Weights of a small mixture-of-experts language model, trained from scratch on English Wikipedia.
Experts: 16 experts in each of 8 layers, 288 SwiGLU neurons an expert, 4 picks a token, a softmax router.
Below are experts of layer 4 (counted from 0) of a mixture-of-experts language model. Rows are named router (the router's row for the expert), gate (a neuron's input weights, with its number), up (a neuron's input weights, with its number) and show model dimensions 320-383. Each number is 128 + 24 x the weight over its row's rms, rounded and kept within 0 to 255. Numbers have three digits each.
Before each expert's rows: "comes after" lists some tokens at least twice as common just before its tokens as in all text. This comes from a sample of Wikipedia text that the model never trained on. Tokens count by the router's weight.

# expert 8
comes after: " ", "–", "201", "200", " |\n", " R"
router:133141161083149154185112159126092119102118160121181095167110105131115159124136083117172123135118104139181102120121097147143127106142113085139167076082111093144145147082083181125142164110152130
gate0:085156141104105092143130129146151117154124134129116152173147081114139089096112110130157131158149130079093177084151132097150113153100145089078099112120148129128146124142139170125154178120147133
up0:100180133154104129122129160109129098184128097135154120148116118120148120106117115175133159116110122099087168127140091101155133123121151115095120100060091152113082115095122171117138151090125130
gate1:075120124105134148137126162135092123153102166152089074126122105134106119182106111102165124139138088115098128110142150090116095111108067177159151146108089128130122113124122167139131152119136139
up1:085191097152129161135103130177075129154123146133124082149112106120098114080129088129130097138117165128135089144125159141119129142181087181083146139082151139172183158133163102138135122135113146
gate2:176128127137141095137087128167148155189143106151117156178155176141108123166107115119125129150111132145074070152177139123085135104113147122105131160091158128110134151077114180153146153130144099
up2:160095131130142066124143171129164147130144147125170120170098111118151131140131134161087095150095137129096160161113133142162148146104120157135108135130129152114169115126143091141126086115155112
gate3:143082119145154112122105120137100125136096124129105135174119095185161161124137124104103125101111139151161158099106095131135090075121110142118108117122148153144136138148163128145138116158146176
up3:168146115164103124111117087147094158138116103097091085178182116155168140127095128149118126144173120139139105143119137114137131136106133132103120134104067121127149096100142157151154118103141110
gate4:106178113103138113133160125146124128131143158178144094129102124157117181131119078136137122113098130148126106089100093119162094105173103173145145135165145151124127165147153128133157109149128080
up4:141139128109142118116125125099111181138143096135121097117169097142140170135134131146136153098085134112127151124139139167124137110140143129101102085114168110194126115163147113103106097147138173
gate5:138135129138135117128128101140149106108119190114118104116122131160161075121132053135136149110173139138184149121140199086122106094142137121107157119130127088098169118152146104145105114108154096
up5:101127098123159094117120163138192105134118129129121146150107087092072113112144103138126065138106082133134171129122154106126161168160175133133180156167147116116127095119146119161120134146117157
gate6:142143158104163164119119137161058102129132127141161149151133118077145122135088109116138137120110153158142135134116123167154121153122156115086167127102154097084131123110145091130131140111135138
up6:113130116134131106135126158140127116103117129131143132114162082102149128106133101115144131154099100147118123145157110138133124142118058168152120127157090101127134115117122132109129116162107093

# expert 7
comes after: " ", ".", " K", "-", "′", "°"
router:113130140132162194181127141119088095114156117136121073162114088100056134076112120113139120128147153099133144112088141149143136134149149149117152071100136096127175134107101137093120176079105133
gate0:179140118183151127169105151171140130108081130114103140101152151091151144119123109107129128124104072135121100155132125134125096138126186117074148148128093146101105115144171160136131132169157097
up0:145122102098109122101153124116130110160101139111102131115164138156157098136131108125119135109115066166154113146127126109143152147154138084107097117181145132129134104119115111106158132099114080
gate1:125151172157134129156099084129148120140131137127119152123130121127126138167118104092135133157145131102105098081103131123096135155111107093128123167143109102105155123155160163131138155135114117
up1:157151136148125163121128136163101150108107125133133100161126125103112087083151171134148097074109169112146125128128137104148084129134132104153133088140153127116098137111138151116111124128138069
gate2:142095150103140145091102157104131124115127084111122121149152172138079136151101137159124125129146122142120131156101107149140128178162171126113100149125140153144112120125141140104057153136109155
up2:142174122137183156088091095166128163154133149088166138101137099119127164128150156111163135125138107151102165106106133145131155157116150123139123126144147129150161139135144154121117149109133120
gate3:153103137103152175123102121100141154127147174163132111104149116111111097155095141067140207141146125101106113133129180143142144116110152108179153115134137142107156145141115158148171093157176147
up3:096072091142138142128105124090122158176119105127142104116136117139153095074157123136138163103146113105153149169158125115106101148111140119182087112135135111140097125106129171104134107132137121
gate4:152131149136133124118087095140106127101150169110141125138141147156135141122107143170115122099145101137079107119133138090088143095134160110171145122127079136104114147135126157136144154168148086
up4:114121159133126159160118136138151154139145110114145107109122131128106125106144133132089104138137115119133092106140117102154161148184123093165139141176072130138098123114128155161122124136127102
gate5:131142148143118149142116178118142158160130090117125117071145129173139135105147158146142119104104141120127138138127083062080144151175084102144147150117123112106168103133156123109123094146158130
up5:177103127125131113160123146138145133138141094123176142145143117130118118094125160155136051130100163106101120134160117137129178116142121077173139133113125127101112137110150130133136116118138131
gate6:131119120132105095142147131131157059126140167149164140130127162099111108119089115164126116115113138136107107118084142109099104132108144095136155149079138129160104179155111155132093132118133123
up6:107133111118106104094136136149127104139149154159093089136104134149111114114099127117106106124118103145108135159128112098131129114088103088112142134125122134095086090133136129134105135117161126

# expert 4
comes after: " |", "|", "\n", ".\n\n", ";", " /"
router:147181117146110100159159119114067162129110149100127110129170154171139129133125107121096126129138126109143134086129124131155154115126100118104154162116128085124128135152116171158138102124152145
gate0:122098099109123100124142128180162133129151132102191160153149104106101074094114114154140145185120118127148077094130115126099114120155174114123115157117133106150127133123118139119138122121137121
up0:116122106175119112161118131101133111161160159127124164150113170112092146126172117106108110149108144080085178158121140138110139147103175100126158091157150107098181097143108130094092150147089123
gate1:129093139121136121126164130149169118163127151166136125153126160124126175152110118157097170132099157138128159113100116161125125103120171101115124134125172132183141125153171142113137137122132090
up1:143107184113192147075125143164160120094110149125082103123107105134122083159108147152143102097107159162074130175081154157109144118106137131131167143126130118166134085119151108135105120132149117
gate2:153189135125153128146113111120136138152097106150139118120116148115138132165125105127152169130108132142089144143129137150129109165101130132145115160114130136113124134104104082105176127139131137
up2:126149087173129096075096141100133128131135083146116143119102152128129121113144122121132170144111145110151161157106165111135121136127180126179129167100120122097121145101090090128123152127124132
gate3:105110117135141161134136160150142124143118134133087113108123085141081140133143140108125147132153102110127149165129139138130119118079141168102119152131147082137151115127093147125162116113098128
up3:142121118137074110099130120122145109160148123137129098114133146159131120138109157169149143102075130149131167139107095135115073153109095151132151129152154127140105178094161117136138129157131107
gate4:118118123112115125191134161113138126133152115119127147163149154124111145127101145096170132130117119136147139135130142086135138199116119110127083108168143158152103114118130138121101124138125103
up4:112080131131107165128150117129110176083141130154130102109127118179107148119094160119116151135139096124088143138160135135159175155144124135125199090107140123153140137106147099117097147136150126
gate5:168141138142102110115156102153092163147140133135121110095081139107132121110155059106085117146131147095118144147168122108089155097143116156150101153109101148184139109139147120160126137134136164
up5:107170118105096137101121133114123136108169126153111118089104089121127089167112135148100136140104168112098148110178106155136087140143158111134109126152126175083129110106094067174176118147117103
gate6:112126142158092106104107149150130142108124140151121160108127163135153153135103167172135129136119113161137086129111111153109168103128092130133096150124132125086108137116163130116111166154144096
up6:101139117143157144097154118150145159087144118105151132122160102172167137112139118092075130168141099168093165114092163127103152129186102089089108137092174099101124140124129142091150147124101122